config = dict(
    n_layer=14,
    routed_scale=1.0,
    lr_router=0.000627,
    norm='rmsnorm',
    tie_embeddings=False,
    train_tokens=383700000,
    dataset='wikipedia_en',
)
Below are experts of layer 7 (counted from 0) of a mixture-of-experts language model. Rows are named router (the router's row for the expert), down (a neuron's output weights, with its number) and show model dimensions 160-319. Each number is 500 + 50 x the weight over its row's rms, rounded and kept within 0 to 999. Numbers have three digits each.
Before each expert's rows: "comes before" lists some tokens at least twice as common just after its tokens as in all text. This comes from a sample of Wikipedia text that the model never trained on. Tokens count by the router's weight.

# expert 4
comes before: " |", "\n", "6", "5", "3", "2"
router:474513548463471465466431469632538490590470434526556472485618421462584534524494566456493468444425416609498532501457435567579450546427456519487442540491484464489480444629462552581520534458524531541464437434607483475558500477526528481525547448477421465524442386575465504523391530524488452504532463416478518478597483470504391457531521490459555484475431514524478426528376461417519535498497460439449563383491427456436398467511453492474487560475584538542556496506510553475472477451519489
down43:554494445468413514515400550503477511490505495507456483602536461524485559474441520510442474488521453438601606492493469514590427491511487519570572541435472523518518485551532484456507495480530504512523454507466452569562508465538448531506522460522471602496472522570582500502510431538475522471504540503473438540420546449504503492525495449487398442510573498407551581464454497475540493411486501452533459513469412478488473557380543465480471576428489515543594517642489476579487570486375442
down44:494517479505554521485605496437573474533498454552597517500565628476595499644453526493435501586435501563504508453455471398494557476493451531552546484558489577431503533487519514577512521477536470564442472573460498532529549505470441425580522455526409529449483452564542538557552484472575525526467501489526470502432471551516521593490486511518508518469405545545491449545472440528518548512465513532475419452569454496563498471488470548555435518500433476521496509516413478595550574528417548
down45:501587439586572508513475478572479519537616420501519590532547460510532471443518579413553517538483500503483512548399505553497483479476527554460497530474517549492397546548484569573521508442576493529460609530533563511464408512545532457520517443486517523605508529564498493494480501440523453465582488490507452428505462471413472515475607477552581477484527487484534467580425477544529507587421487495515498526463528427488576571499476492514616556473552529531525501509481534524431544624449545
down46:547541603446509512530444521405487550446499541481420421528515539574501492430507400542504477495530434559507519451462438514576501512535584387569453488441536492499533534480409403467469523480531414555461475509600436473484520552571408461609458549459541499426459468485390478386506507568517449543501505569562541510437496539531547501504563569548493496476482501467422522553537548463462554464426455567383478482538450558604605571485561573511489432581549483524485469496485442505474480502440500
down47:479466498409647403426421479478526529465425581467534468459562521485546398536490511476429537429531476394591557527484444477596511525464403505509510528413523444511551454534395552475536544529521519446562578485530533520591458529668507514528416457455540479554403480566503475469485446562450495487545485469453448485518540506567542503505502536475487520414426519555545546524497540595457454601610565448455441523496504554534572590524490537513541529521402567548569507475543592462488522513491536

# expert 8
comes before: " the", " a", " to", " in", " his", " by"
router:512483537503486571471466409539499558572452450319457532529489500551463480469520510523505519495402561559502458466527524503465513551453453578564518552545520503471357473517515504484443491569505501446521559514590448515537539506347498568523577554482483506458636467457551505526473482478458597530448451485421543445507532509539483542485571476457562505600449506483439508405429494505483499442545528480451571507524475522528472449515473473512470553513459485568602450593492572492482547515518494
down0:507551521539512533499450550497477515433595502442381470570509507400581510523539510498537487516553572445499525468570523539599560504442569518547444544522611527468510532530364412536494527461386497448455421551562475445554466546469472560409523484540617464522480506445529517497535605473480399512565443540475525490494443494475544512560491547581467525561545517510568500503441529480573550456473562468531524465545547515472560553494533439477497457400559513523538523498417456413520577417529483
down1:562510518501559579489553520503470394414516501470395499503456495487455479522410400390593595487501606550465464476559546494482475537620474546473478498515525493499424434485506395518473504473523542493545506561573524492492489395536542470470462516514526497542423496495525565517484526536539527525510507477557547447500563489514518582571475460495581455446540517535539416375516564519480440550519528574364557564475463609520502547462499538464500466515527521455581518543489448547416455440456516
down2:440541489479579525523425506529452545488375446550538484465523455503455477516461501479544575538509575522433522476519442429450562516557537469463520556521507656473558482448567497446501502591443450501436553465497453580535495421481530528575496565506468540458479582560443585508532614552520491505433444496500544362567562551524476525501514512513452512528470561557428624421454498557447575453406416449472452458493548472494508579447507550513568492551488517503464521502444486490554559448466554
down3:606496546520552495538564548490421516453522405546483434535538539457572549560509543520530530558407596502536495515502581440468565460485555563530459439523498520542582516537457514508496566422513436497478570425541455557492511481446509483552492521491513587488502593539411470485514502513530578535529447566534528568477519532550386547538465513378493560495440523480485505446608463498441479500500430550585512571542417478555439604488524520553542535545571492523471581525523419472489399476546495
down4:481448634521596447583513547523547572573563495498474509448505515429552526522441435480460534480483517468535435568545537529432463480427448420423507450428528450509480551533442478535441475510467639411448429441435470423475438476501519481558442560539427513530509414503509497510522507537473565513474357523476575478496478441529497533520510397467446471550482533567413557526579427494475491456515535610512534434527559477501467393486485463537562411523491588654498494423512510560512411473555506

# expert 11
comes before: "\n", "|", "-", " ", " 0", " 1"
router:464526529463556481482473434547462459576462371480521563543477520555525483468640498527555354444440458557549510492476394480603530518411573450518475531484447500504420419512522511532463569530395491498496560395498454398495503505465476451525567406491465524595534517553431491470476511460506563483496513353529521541474505530551439512426592657496385526465439577586516479430400556505511559439526525507450597495573613511494436462455472478546454605499455526554605488429490593500516484461491454
down0:620506527513457496447516459529508528441461503551520458537492453503500487504569522514521536464582478461615554484574539469452482523531563535487508498581430497539509497488485486571375521428478530422529454530462560523560434534587466560495582507435478430510415472453439481418520504489502566562552594499480461547521583384393468490455538492558506618469565561512470546437558533416498512554495515527577526463570392545441487521500458488431551478482437571549476577520491571450433491417452544
down1:532579539541549448505436501465546516526605492494610547399455556536468461517516545437559455473469498501530490463482581518437447559579497470457551393567429506547396530449450548539649504541555514422472537552536539523552493526531523500534434552556426512564493462410597560525512473483481512587615560530448509479553541527549570529490467426508543488536503498625491434485453484486489576469610539512512490512553459485461470494416448585421561502444413553462463516490559496447458466465530438
down2:481511514535525453515500492432409430525510459582449558421499460465530455478435447502531432540557468448541562482469618478546580511476506434527408465474491505438525526506567518461501528447500495498481557472497400505540514449560496471444617496514532539487487564503442464512477496422533487611485555493535510589519485516489440510450466448515455461583541499462461530558481505440488527512478551418525401546527628390532458469577459541537497537531504454507462514579527526504408481545473546
down3:415556453494524523413515587558508475506461533441527620537360448521475506509474536438561433610579457506503486507609508519476556497546524525465466442491414497552448465412580444489552463476533441479448509523475516466547485449497446520488473482505473554526454538491472404550578458488493434469462423500541544445435533396472469543537541559540490493451619516472503595482469497502407507458535532519507540486459319502398480530458496490549475459517380497497494449487488374548459569434525449
down4:561593452498593523489485566551456453517498394491449515469528495502503449461468475515484491411451481502553537537597561547439573485521546560537432577406551479452485517529430475564549527526481498572563523506492445549460407525506550581442465443510528517503489538448545496620538542509504468473528487605447465479490502569420506475540479702540525459466557425514478529459579500507507403469459480457463510438528483467537608442414494421528492522540521544560475517585415574555542467441418493